From a checkpoint of a small mixture-of-experts model trained on Wikipedia: 15.4M parameters, a sigmoid router.
Below are experts of layer 2 (counted from 0) of a mixture-of-experts language model. Rows are named router (the router's row for the expert), gate (a neuron's input weights, with its number), up (a neuron's input weights, with its number), down (a neuron's output weights, with its number) and show model dimensions 128-191. Each number is 200 + 30 x the weight over its row's rms, rounded and kept within 0 to 999.
After each expert's rows: "gets" lists some tokens that make up at least twice as much of what it gets as of all text. This comes from a sample of Wikipedia text that the model never trained on. Tokens count by the router's weight.

# expert 4
router,211,228,216,180,189,170,210,245,252,201,217,150,221,190,202,194,181,191,217,211,116,191,236,220,186,171,150,161,191,212,228,161,155,201,250,269,241,183,172,203,232,197,217,188,200,244,236,219,215,230,188,165,138,203,182,169,222,189,175,170,194,194,157,239
gate0,221,180,153,192,260,155,209,153,145,202,226,115,174,195,159,202,193,179,209,173,194,228,219,225,112,172,214,231,156,221,172,223,244,179,199,200,199,213,159,193,199,221,206,165,223,193,176,223,193,174,199,215,173,158,225,176,211,230,181,220,200,220,149,163
up0,147,174,209,227,262,169,201,180,193,204,230,225,214,237,184,212,170,190,226,184,254,204,264,210,195,181,189,191,211,179,202,122,232,243,234,261,219,204,142,178,160,191,234,219,198,289,240,228,326,196,210,212,247,185,203,178,161,200,205,157,165,209,195,180
down0,195,122,158,241,251,150,234,186,184,189,234,201,199,181,177,243,138,166,239,211,184,181,196,202,202,198,187,150,190,201,170,222,238,166,178,227,198,149,231,188,275,163,237,223,236,182,208,225,191,182,194,191,244,135,210,218,170,191,199,176,250,160,173,226
gate1,263,141,203,237,169,161,186,181,211,170,129,186,166,170,197,170,206,188,204,221,129,227,247,179,201,205,175,214,228,203,154,221,178,203,224,227,220,218,218,171,143,251,153,211,175,199,167,160,193,187,186,235,199,235,194,170,207,259,171,165,237,193,236,205
up1,144,246,202,167,260,175,196,211,218,188,226,221,170,161,137,182,202,156,215,207,185,198,216,192,187,138,218,234,241,203,205,205,151,230,212,213,173,172,188,224,225,221,160,239,214,221,253,174,146,230,202,164,192,163,197,166,249,228,194,210,208,204,197,246
down1,160,225,212,178,174,179,140,208,206,223,235,163,221,176,229,236,209,195,205,193,229,183,191,225,156,165,188,203,198,192,212,246,216,171,202,172,188,171,207,240,207,168,184,256,204,217,219,199,167,190,236,159,165,211,230,154,204,224,214,222,201,202,187,223
gate2,254,206,202,219,182,234,176,191,190,190,223,177,210,127,259,207,273,233,155,202,215,158,173,197,220,200,228,210,184,110,167,222,243,211,241,212,183,181,176,222,197,207,214,224,194,209,195,193,186,192,190,161,164,196,213,208,177,228,250,223,217,245,246,201
up2,273,250,141,193,220,162,182,243,164,222,172,223,241,237,165,176,203,183,250,171,187,164,186,229,168,215,194,191,218,223,178,173,215,190,217,205,211,208,161,187,202,233,207,137,245,172,154,206,178,185,152,208,191,229,221,176,192,174,184,218,180,159,167,218
down2,157,199,203,219,189,243,180,203,244,204,218,201,204,156,221,157,264,240,195,215,226,219,188,175,181,227,229,183,194,197,178,211,207,160,176,177,186,222,224,209,270,207,255,252,167,180,165,223,191,142,182,146,197,203,192,205,196,204,215,250,231,171,212,194
gate3,223,185,215,195,168,209,158,180,164,224,181,232,202,170,168,183,218,177,187,235,166,146,198,188,126,192,190,195,176,206,164,236,197,202,196,184,154,202,216,170,208,238,210,211,184,220,178,210,188,205,213,134,184,196,243,198,212,178,249,150,145,187,208,231
up3,203,195,215,190,219,218,209,197,164,236,171,179,159,215,202,194,220,160,193,214,212,210,197,262,201,231,224,179,238,228,158,242,227,191,186,190,178,220,225,205,177,192,213,135,104,222,152,216,165,176,188,197,204,220,179,153,220,189,249,188,195,163,180,192
down3,213,182,103,149,234,191,225,216,203,147,211,182,217,211,199,248,192,218,194,172,207,250,218,202,201,191,218,191,227,208,165,211,191,232,218,249,233,234,206,185,202,169,202,172,185,183,169,232,153,211,234,249,209,194,183,254,195,183,158,141,216,153,241,179
gate4,293,259,220,199,222,171,180,234,220,216,228,256,206,180,188,187,184,214,225,188,223,235,229,225,211,167,205,219,219,227,159,208,217,177,207,179,201,174,186,166,150,182,220,232,213,176,213,223,164,189,234,212,172,162,187,223,226,184,186,228,207,185,203,190
up4,202,246,182,160,179,231,205,159,131,199,214,197,198,131,230,206,208,200,188,230,206,184,177,123,241,217,223,249,237,187,234,215,183,213,172,226,231,156,230,231,178,195,154,182,285,181,185,197,234,202,248,220,178,184,257,217,191,206,214,254,148,201,179,190
down4,196,211,179,205,226,130,215,159,206,219,189,262,220,240,209,191,171,205,222,245,219,171,217,177,207,157,180,163,231,158,204,192,197,204,162,175,186,199,237,214,176,223,182,225,141,187,259,225,172,176,159,191,196,167,192,234,236,211,220,206,217,247,217,173
gets: " |", " in", "|", ",", ";", " on"

# expert 7
router,245,162,254,150,237,162,228,206,181,225,218,155,271,228,195,233,192,192,194,228,233,143,213,208,208,198,188,123,204,204,186,187,164,135,230,207,232,202,181,195,217,191,195,176,207,235,216,203,172,171,190,231,144,249,198,200,156,205,203,162,194,183,179,191
gate0,212,190,188,213,212,211,208,159,202,179,130,184,208,244,184,152,208,167,186,180,214,231,144,241,224,230,172,205,171,224,239,232,238,243,246,177,232,197,171,163,203,219,154,258,276,211,215,239,250,184,214,198,205,211,217,207,237,185,217,234,212,205,209,209
up0,214,219,200,201,179,164,223,208,188,197,226,202,190,170,195,262,169,148,186,205,242,214,219,217,219,222,113,192,178,216,185,184,190,192,218,193,204,225,168,177,182,223,220,243,187,198,203,187,193,238,283,192,159,229,206,183,243,241,200,175,198,153,219,216
down0,229,275,264,231,191,167,224,213,261,233,236,190,181,155,170,264,199,176,229,178,215,219,214,193,214,218,123,206,200,203,188,209,172,201,206,191,255,248,173,180,154,234,186,234,205,163,264,218,188,227,259,200,196,188,168,222,183,195,203,201,195,158,179,170
gate1,215,203,190,264,256,204,230,204,187,191,196,193,282,201,174,106,178,213,140,241,202,181,213,191,189,229,213,203,230,226,222,219,191,248,200,228,206,209,172,210,194,202,185,213,194,206,182,186,223,176,248,200,177,187,238,216,210,242,210,269,219,179,173,139
up1,165,195,213,226,188,235,225,183,184,219,252,180,99,217,155,233,199,232,221,201,187,220,213,259,181,131,251,178,164,186,211,145,235,182,251,222,221,199,204,218,168,209,207,208,248,190,186,237,199,203,165,207,165,159,200,211,166,190,160,225,146,247,179,228
down1,250,225,187,229,235,274,233,160,177,266,180,197,199,206,194,171,231,193,178,163,256,170,182,180,195,218,246,134,179,238,173,191,177,235,203,241,186,214,204,180,143,162,170,210,202,186,177,165,224,156,237,257,154,238,185,255,139,175,184,198,158,176,209,255
gate2,230,228,167,212,235,219,196,169,184,247,186,211,170,214,174,221,241,202,242,150,180,171,220,199,174,152,200,256,187,229,244,218,187,207,210,171,203,194,178,214,208,167,227,174,168,239,252,219,181,204,180,166,236,229,173,203,158,168,223,166,201,166,189,135
up2,146,219,145,214,179,286,222,198,169,248,183,224,201,174,179,202,199,197,250,217,213,209,202,175,168,158,210,237,202,215,228,215,226,212,165,193,237,205,215,245,222,152,219,166,217,188,286,183,189,211,173,138,247,227,198,218,240,199,240,216,209,144,183,184
down2,180,212,199,237,216,257,204,172,168,216,209,199,227,251,214,199,199,179,158,220,221,211,213,200,210,89,227,265,179,193,215,221,232,211,169,201,209,168,189,250,233,210,192,160,195,179,220,121,182,171,214,176,182,188,207,233,169,215,192,210,195,177,197,212
gate3,202,236,225,192,173,238,240,182,204,209,191,204,232,209,221,161,219,159,170,167,205,144,206,235,156,243,186,157,198,222,177,182,215,239,238,235,206,249,243,159,203,160,159,195,230,172,221,155,203,241,191,174,240,205,242,222,160,162,256,168,241,189,143,200
up3,236,214,249,220,201,232,169,175,226,249,254,240,218,174,249,198,122,183,205,169,173,177,176,192,184,197,233,182,224,132,260,217,219,219,208,188,216,191,128,256,184,253,139,199,244,160,188,254,158,212,231,190,198,199,216,206,176,195,196,231,193,137,181,193
down3,169,187,207,185,198,206,208,238,204,197,177,176,208,174,194,166,181,232,210,157,235,193,192,205,139,250,215,179,174,262,207,120,236,196,201,202,209,195,219,213,215,185,207,136,193,153,212,178,246,172,217,126,155,177,193,202,257,142,168,199,215,219,216,174
gate4,241,156,203,241,194,187,193,183,233,211,165,168,190,241,207,236,193,186,253,192,168,211,166,219,197,204,203,230,178,150,232,173,164,211,226,210,217,199,205,178,185,226,204,221,164,230,232,188,198,180,232,196,197,176,233,244,204,212,186,214,275,208,228,209
up4,163,265,203,166,222,239,173,215,232,198,182,241,169,201,228,203,164,175,244,186,241,176,190,174,183,197,257,236,190,163,217,143,179,252,165,239,313,217,181,211,214,186,178,251,176,225,192,195,213,268,137,248,195,222,195,197,219,204,176,160,186,219,220,179
down4,263,204,172,217,221,151,237,187,181,155,173,203,207,189,161,222,220,241,193,150,177,285,179,181,237,181,144,183,200,184,217,191,224,154,246,221,134,186,189,228,216,183,246,152,201,205,206,228,214,171,247,186,200,172,201,165,204,157,215,289,198,173,199,178
gets: " the", " a", " was", " and", " to", " is"

# expert 8
router,272,189,205,211,197,141,213,222,216,185,197,199,211,186,165,207,193,176,179,205,179,212,203,194,196,153,220,153,167,191,195,218,206,219,210,237,215,228,164,173,182,230,197,198,235,184,249,191,225,241,267,207,177,186,221,182,210,211,183,204,204,218,157,173
gate0,199,199,210,172,183,178,171,200,241,225,205,195,204,177,157,216,159,179,198,240,224,211,162,194,211,169,210,215,189,205,150,171,160,220,192,169,183,187,215,208,170,237,233,188,213,224,216,197,182,240,166,206,191,207,205,196,220,139,204,214,216,240,251,210
up0,179,152,187,221,190,171,197,220,193,210,193,190,165,181,162,241,239,185,213,150,195,235,165,215,185,180,168,194,159,242,186,219,222,168,155,198,192,232,172,221,215,232,218,183,229,223,168,231,179,194,185,264,214,215,207,216,234,181,137,214,173,214,208,227
down0,213,243,223,176,164,249,164,168,225,204,173,202,224,180,243,176,266,230,188,195,211,191,199,192,247,206,221,238,232,218,187,175,190,182,223,240,230,128,239,183,184,160,195,232,156,184,196,206,149,206,160,206,247,190,172,188,189,218,191,128,256,224,224,247
gate1,197,165,196,214,215,171,239,175,169,215,196,199,216,203,223,229,202,149,189,94,141,164,178,173,222,222,204,199,191,229,218,203,217,203,205,187,200,230,173,157,189,214,213,255,242,179,221,208,194,212,211,201,209,148,177,159,171,209,246,183,188,190,155,203
up1,260,206,223,165,209,221,215,187,141,196,206,200,168,183,211,228,259,235,271,199,208,214,220,185,199,221,153,183,202,209,194,259,271,117,133,249,202,217,173,215,186,180,286,92,265,213,201,221,225,164,197,267,229,203,161,225,202,197,236,202,226,179,216,190
down1,239,165,184,191,204,221,248,228,227,184,190,211,237,189,242,163,277,186,211,197,172,178,218,214,185,169,156,150,229,204,259,191,219,203,236,174,186,202,191,250,201,169,202,137,231,220,200,137,233,175,251,243,151,209,170,162,207,196,201,202,232,240,245,146
gate2,196,172,201,215,176,190,257,186,174,259,197,237,157,197,214,145,198,174,179,186,246,204,207,151,173,225,219,192,234,162,201,159,194,207,170,269,202,225,187,205,152,201,201,223,174,187,206,209,241,199,204,246,202,189,221,188,158,194,240,122,235,208,210,197
up2,217,197,208,207,201,231,201,156,182,198,161,181,213,206,180,129,170,232,194,153,199,272,190,151,201,235,236,169,193,217,218,211,182,199,205,209,195,227,191,187,185,198,220,210,205,175,192,266,190,289,187,224,210,189,213,210,198,190,212,215,206,204,259,230
down2,164,203,182,232,235,192,201,130,198,246,142,181,199,198,182,136,160,212,222,156,245,252,207,164,197,195,189,181,180,231,195,155,208,244,217,208,163,145,212,245,204,176,179,183,224,222,238,228,230,259,207,207,217,176,242,235,204,201,209,147,195,220,187,242
gate3,193,225,233,262,182,180,175,169,233,159,159,231,225,248,168,104,237,221,171,220,179,232,246,195,155,166,181,195,205,212,184,200,214,183,213,167,184,241,242,215,181,244,170,202,172,197,231,183,181,250,191,199,211,202,209,231,215,172,226,237,115,221,158,175
up3,236,254,229,243,98,203,92,211,175,249,200,181,231,225,179,187,186,205,202,192,209,218,183,163,172,164,215,193,148,193,184,176,229,205,221,213,193,204,202,216,194,223,214,199,158,186,229,235,214,259,206,172,201,173,210,213,194,199,184,178,213,194,174,200
down3,207,208,193,247,244,249,166,193,178,178,233,178,156,216,162,200,236,196,192,247,157,230,189,225,226,165,239,234,195,230,211,278,238,199,179,230,212,212,195,220,238,241,189,193,219,184,163,204,233,143,210,164,248,192,190,185,156,246,236,179,192,159,203,211
gate4,175,251,207,275,203,172,189,286,191,186,233,218,242,225,155,194,190,199,191,205,194,212,212,149,191,175,217,226,147,222,189,204,216,168,189,196,232,177,168,228,148,239,194,192,181,207,222,278,181,188,219,241,186,199,166,177,230,205,224,199,218,146,186,190
up4,216,139,164,180,179,176,243,178,175,186,182,194,141,227,140,222,203,212,241,186,208,223,156,218,240,232,220,228,186,191,221,205,191,210,253,163,183,112,178,178,193,159,203,182,214,224,169,190,213,199,232,218,199,170,237,243,205,215,181,228,215,177,208,137
down4,214,171,168,203,179,207,211,231,166,199,211,223,228,192,236,256,215,250,231,237,202,229,203,172,310,222,188,161,191,207,216,208,193,134,201,231,174,138,186,206,176,222,224,216,254,217,182,212,210,166,203,186,217,194,202,222,177,203,168,204,209,176,213,197
gets: " ", " 0", "a", " 1", "i", " 2"

# expert 9
router,247,219,230,148,196,217,168,206,193,223,203,151,188,193,203,250,216,230,160,195,172,194,219,204,167,181,197,189,200,233,190,241,211,139,224,251,225,176,206,162,225,155,198,229,212,187,190,179,175,204,222,251,196,169,204,199,152,187,200,218,179,212,183,208
gate0,201,227,137,199,214,257,144,157,216,195,168,220,166,185,216,236,171,158,185,177,131,236,180,197,210,183,215,165,202,235,179,241,192,148,195,242,206,244,181,223,162,214,226,150,172,134,197,212,166,140,222,187,155,204,184,189,164,229,236,194,160,228,153,227
up0,199,236,231,236,205,188,242,155,161,224,154,170,221,180,238,146,208,166,247,175,137,155,174,202,182,168,168,234,232,162,219,202,180,189,229,141,181,171,191,176,241,199,179,147,196,176,171,154,189,220,242,203,182,172,214,193,211,187,225,198,248,199,126,252
down0,214,194,213,187,202,180,192,205,187,254,205,190,217,213,190,210,203,229,225,227,189,190,283,163,226,182,181,226,257,148,244,183,223,216,234,197,173,244,203,195,192,217,207,204,175,173,234,179,237,176,228,181,248,203,188,269,176,174,198,202,236,233,232,177
gate1,169,213,192,190,193,198,240,209,251,198,194,204,235,215,194,210,190,207,250,223,242,184,185,192,192,215,179,235,195,203,187,159,201,217,244,193,201,243,192,125,170,178,177,202,182,209,228,181,166,156,169,212,184,121,192,212,126,229,235,182,210,178,212,218
up1,181,198,265,207,203,260,201,221,223,230,228,231,197,266,208,180,193,176,208,174,202,207,195,198,173,179,224,183,127,196,189,219,183,167,217,205,199,218,206,193,165,231,208,227,241,207,204,206,199,142,234,175,211,214,194,205,218,194,205,230,195,197,191,284
down1,225,185,228,223,215,219,188,184,189,225,182,236,194,180,247,174,176,230,216,173,214,217,156,192,167,191,183,178,132,207,176,200,188,210,165,242,204,208,191,227,206,212,182,227,175,217,175,214,245,184,258,123,137,212,253,190,214,166,193,191,139,169,204,234
gate2,130,185,136,185,147,225,239,179,232,189,210,170,194,149,120,204,198,217,148,202,192,170,210,239,178,199,212,208,190,223,175,209,215,207,219,252,184,243,171,221,261,191,245,181,206,231,201,247,146,232,172,209,179,222,214,211,226,143,211,132,218,208,173,178
up2,236,207,183,197,160,131,156,267,176,214,230,206,231,200,188,181,229,144,163,173,245,186,208,218,237,188,182,171,208,213,249,235,178,169,205,185,188,171,203,139,152,250,150,225,256,222,188,186,234,219,163,198,219,189,196,200,165,243,198,204,182,146,206,211
down2,165,218,217,239,154,231,213,168,243,229,190,155,179,191,214,188,202,203,188,208,214,191,200,179,225,187,178,224,265,171,165,203,187,179,179,234,159,246,192,192,214,205,189,198,192,226,176,182,187,213,176,237,202,298,188,173,194,240,153,173,181,180,237,185
gate3,91,219,208,202,186,184,212,230,208,196,228,239,238,198,205,210,218,187,163,92,217,170,213,186,183,163,195,204,175,114,190,228,239,187,208,194,230,192,209,170,209,206,219,204,165,175,208,228,167,165,209,232,210,272,205,185,202,190,214,162,189,184,205,178
up3,233,194,223,186,234,150,164,166,229,199,202,186,232,205,144,202,195,149,215,224,189,250,178,239,214,223,166,204,234,233,217,238,218,193,187,233,243,129,190,232,216,218,232,184,251,226,235,254,208,189,170,196,258,173,182,194,244,237,183,214,192,213,192,197
down3,156,150,184,193,129,146,208,203,260,175,189,226,205,155,173,167,209,154,230,187,180,243,197,164,251,218,196,142,163,144,153,223,197,238,154,218,260,164,191,178,196,189,220,208,169,209,186,227,179,176,208,195,198,197,270,167,237,199,195,225,223,195,177,185
gate4,225,201,215,184,220,170,195,214,177,232,217,162,149,169,205,191,205,200,214,195,216,233,152,160,141,209,159,189,196,243,192,226,196,181,252,203,150,229,183,242,228,216,176,184,93,240,251,199,245,169,247,202,205,206,204,217,213,245,198,209,161,179,182,188
up4,192,218,221,248,187,241,169,202,198,199,121,169,251,180,169,215,193,230,279,192,214,216,182,178,254,200,178,186,270,205,230,183,183,247,166,165,184,244,178,191,220,181,244,220,152,194,189,223,191,247,147,200,205,229,201,124,210,193,222,179,213,201,202,193
down4,191,178,184,140,189,200,187,230,183,175,192,191,233,171,251,232,151,196,147,170,213,193,204,198,161,186,178,240,238,196,206,184,196,218,271,203,145,168,228,206,193,173,222,238,214,214,221,212,188,162,193,181,164,215,168,192,166,179,196,188,166,205,204,215
gets: ".", "s", ")", "\"", "s.", "ing"

# expert 0
router,224,208,230,185,212,173,171,278,171,205,193,214,221,197,210,177,235,196,189,188,163,213,239,182,190,165,167,179,173,206,218,180,171,199,197,228,225,262,189,170,227,166,225,202,215,188,250,177,168,206,166,252,183,222,191,166,147,167,234,253,141,213,227,205
gate0,190,199,207,212,195,206,214,203,193,230,181,228,195,277,247,177,167,200,243,133,214,226,167,199,134,223,209,203,200,111,241,156,165,139,202,181,193,213,207,248,155,209,225,183,166,163,162,231,243,150,232,124,193,206,198,166,133,193,217,241,147,264,206,179
up0,205,180,204,139,192,174,150,227,241,188,196,198,200,201,246,167,248,211,236,201,223,156,188,176,183,169,190,209,200,199,187,198,238,229,158,203,154,189,200,165,165,146,156,165,228,201,235,209,176,220,203,238,196,169,123,187,253,147,187,183,169,190,231,242
down0,204,180,166,164,275,237,141,160,192,231,198,179,237,215,180,136,208,155,203,226,198,222,206,161,184,192,250,195,160,147,204,181,213,241,137,204,171,226,226,207,170,227,242,238,261,203,168,216,200,182,187,172,181,202,196,212,190,268,153,123,201,198,157,198
gate1,184,166,187,203,277,176,110,206,226,236,215,184,233,204,195,207,194,213,188,173,226,192,218,201,192,189,195,210,186,191,240,220,221,245,178,157,232,183,211,130,215,235,237,214,160,179,190,254,211,218,186,197,205,200,188,198,186,185,241,195,164,209,207,187
up1,197,208,226,218,204,215,182,200,211,226,202,183,188,189,166,218,208,211,288,241,251,211,206,145,223,172,173,191,174,259,221,176,191,186,182,230,184,194,193,221,173,183,171,198,187,230,160,167,220,173,117,203,212,132,241,178,188,197,227,168,182,227,170,228
down1,222,200,216,191,196,190,194,181,212,172,214,208,188,204,230,182,231,237,188,185,178,211,178,232,182,171,218,203,189,158,149,170,239,178,268,224,174,213,180,212,145,225,170,193,175,147,212,266,186,237,215,188,182,150,260,147,199,152,230,141,220,215,248,193
gate2,282,137,237,214,201,178,209,224,171,223,207,221,247,262,150,175,247,212,163,177,243,166,187,251,214,146,191,217,174,209,197,170,189,253,252,220,175,183,241,154,222,233,199,186,150,140,198,256,237,225,193,232,204,184,202,165,196,195,225,176,188,226,193,218
up2,220,235,166,206,193,155,222,180,239,214,232,160,267,254,170,245,215,192,166,188,175,215,189,272,239,179,197,188,198,230,176,218,219,212,153,223,215,188,231,170,171,226,244,139,216,193,237,197,180,219,202,207,274,147,232,229,223,196,185,193,200,151,209,196
down2,199,178,228,179,219,278,220,230,208,200,214,235,198,249,159,197,166,218,221,240,217,183,211,183,243,174,235,229,210,193,211,188,176,281,260,195,200,158,184,219,208,237,204,193,235,216,208,217,203,188,211,146,210,149,173,178,174,241,215,179,182,205,219,204
gate3,201,222,198,249,202,215,211,171,195,237,202,151,130,158,208,227,192,223,212,157,188,186,202,198,226,220,200,185,196,177,187,235,164,252,229,162,244,181,185,213,184,243,257,201,186,162,202,151,185,246,228,184,227,189,203,199,165,256,197,196,225,186,244,227
up3,204,204,191,182,145,166,212,229,168,174,235,237,200,201,201,210,254,279,219,170,176,176,195,158,178,207,198,219,217,204,160,219,176,182,166,197,193,191,229,201,221,179,238,208,198,176,180,184,188,208,166,193,103,220,208,200,182,227,141,272,183,190,208,130
down3,149,169,221,184,214,212,199,232,202,195,200,213,206,203,215,258,217,195,204,134,234,189,217,208,198,166,218,279,239,202,131,206,194,190,232,235,221,185,174,145,142,140,222,212,136,167,197,234,193,189,249,148,125,216,156,210,175,240,225,183,185,156,185,237
gate4,174,191,156,189,271,204,234,200,178,231,195,206,213,209,199,192,203,209,201,209,290,211,210,170,220,195,242,205,215,207,182,205,191,229,225,206,238,181,197,222,220,199,123,189,236,213,197,169,241,231,195,186,132,199,186,157,166,192,241,201,262,190,215,197
up4,158,219,153,163,219,145,185,190,244,203,230,297,195,160,186,192,181,221,206,237,159,150,260,236,179,237,186,176,230,260,221,191,214,180,183,225,213,179,252,144,221,168,246,207,224,247,222,219,219,289,147,193,168,218,191,227,154,179,170,214,178,218,187,237
down4,188,179,200,281,138,170,194,188,181,204,183,195,172,245,173,242,168,209,176,169,218,227,239,209,201,239,196,196,191,222,177,223,215,187,214,202,241,159,272,184,218,213,167,209,191,209,205,188,271,161,219,193,211,185,137,150,203,164,133,231,265,260,155,183
gets: "\n", " of", " at", "==", "===", " =="

# expert 6
router,160,190,242,171,219,218,193,223,200,228,176,155,220,238,189,178,243,199,165,244,162,189,239,204,174,230,198,236,168,215,175,230,208,260,204,245,216,231,214,131,125,207,221,207,208,219,210,176,174,187,247,208,148,161,211,155,176,216,197,181,187,198,204,204
gate0,212,231,248,162,218,186,219,205,185,220,221,159,209,189,163,202,178,178,261,248,122,197,194,172,170,210,156,198,198,224,118,248,187,166,145,195,205,215,242,216,201,204,211,180,176,182,158,182,185,223,197,228,179,184,186,204,197,215,193,176,266,216,210,197
up0,203,235,180,192,240,204,256,206,159,211,155,179,200,144,195,183,161,204,180,208,179,196,196,155,239,171,181,185,242,224,177,224,205,237,243,204,167,209,236,197,159,186,220,229,113,187,166,196,215,222,203,202,154,240,210,234,199,160,212,192,196,167,235,199
down0,220,189,200,259,178,219,207,209,148,194,205,240,175,200,187,195,207,176,169,211,167,184,205,197,256,205,216,181,192,227,273,139,219,216,226,197,178,142,244,200,256,205,239,213,207,187,256,215,198,239,187,174,178,197,238,148,185,221,225,155,261,262,183,199
gate1,238,129,204,221,195,202,215,237,200,241,253,215,254,230,188,201,227,231,206,224,147,211,210,233,158,161,243,175,204,197,210,172,197,202,184,252,187,229,246,188,133,215,169,214,153,130,179,186,192,167,230,221,174,118,258,204,153,254,203,196,157,225,214,219
up1,190,231,191,220,210,205,205,184,241,185,207,169,214,191,183,195,195,192,206,202,154,193,258,203,189,194,213,215,179,148,213,188,229,158,234,163,179,157,207,143,170,165,205,206,153,249,191,123,239,204,228,196,189,181,184,189,181,202,180,196,228,222,213,219
down1,196,229,175,151,208,278,163,192,148,263,188,172,181,198,162,191,190,196,157,181,213,150,222,153,158,235,236,281,193,193,176,224,223,170,203,180,179,176,262,146,232,203,134,240,172,168,207,207,163,185,201,214,238,188,250,238,172,202,233,193,158,170,196,204
gate2,127,188,235,180,194,215,225,228,225,180,221,156,164,211,173,204,231,160,202,199,192,213,221,180,290,126,165,178,189,231,182,199,173,193,189,244,203,209,235,214,208,232,179,263,145,197,211,214,194,151,206,224,216,180,214,197,214,224,206,200,212,258,199,193
up2,189,260,232,194,180,225,199,265,176,192,238,233,193,181,229,197,201,217,191,176,256,181,194,152,191,202,222,177,208,214,186,252,191,192,250,186,214,150,162,241,244,210,195,219,221,208,190,160,245,227,200,202,177,193,135,204,245,200,233,222,191,178,199,183
down2,211,249,226,192,216,212,174,204,167,164,190,173,167,190,246,185,238,251,160,236,240,177,212,198,215,246,252,204,212,203,196,190,180,205,194,206,232,102,124,221,194,192,231,169,252,192,200,163,216,181,209,191,190,208,166,264,208,226,209,190,205,191,179,216
gate3,176,230,230,219,211,225,181,198,220,218,195,196,175,173,202,173,224,195,156,228,188,152,226,265,181,207,158,198,165,199,207,159,185,177,208,139,221,203,161,194,193,277,196,271,189,204,255,239,258,228,209,139,178,162,210,234,196,249,216,111,185,201,215,195
up3,260,238,164,213,227,170,224,237,204,187,239,202,147,233,244,190,249,221,222,213,163,218,179,133,213,161,248,174,217,212,204,162,228,247,186,194,193,241,205,202,190,169,230,205,203,247,206,218,203,231,257,162,180,247,267,240,192,273,195,239,191,177,206,239
down3,155,175,253,226,195,227,176,181,169,197,181,229,227,158,161,171,198,188,180,223,205,192,209,225,164,201,146,199,195,205,194,247,203,187,189,173,202,195,189,191,173,210,94,207,232,147,227,230,247,163,196,250,198,178,178,234,175,199,239,191,206,235,248,154
gate4,163,221,223,174,198,201,206,226,145,208,229,243,203,202,208,189,215,156,186,240,150,157,202,246,225,180,183,210,199,216,187,209,194,180,208,225,191,253,154,175,197,232,237,186,235,184,212,192,265,219,223,229,181,210,135,228,190,225,174,256,189,205,172,245
up4,280,254,234,245,181,181,153,155,169,239,216,178,256,238,190,242,217,176,209,216,184,257,198,182,254,209,190,150,229,215,179,159,217,179,191,186,203,197,172,219,246,209,242,238,193,202,191,211,223,169,223,174,189,194,236,200,177,195,150,196,204,193,162,238
down4,238,244,214,159,159,213,141,210,157,198,200,219,176,192,211,181,176,186,187,227,209,149,214,239,200,218,167,206,214,197,206,189,183,191,204,244,210,258,191,167,180,212,218,246,174,221,234,129,177,220,211,198,183,228,231,184,197,225,150,175,242,199,136,218
gets: "-", " of", " and", " to", " by", " with"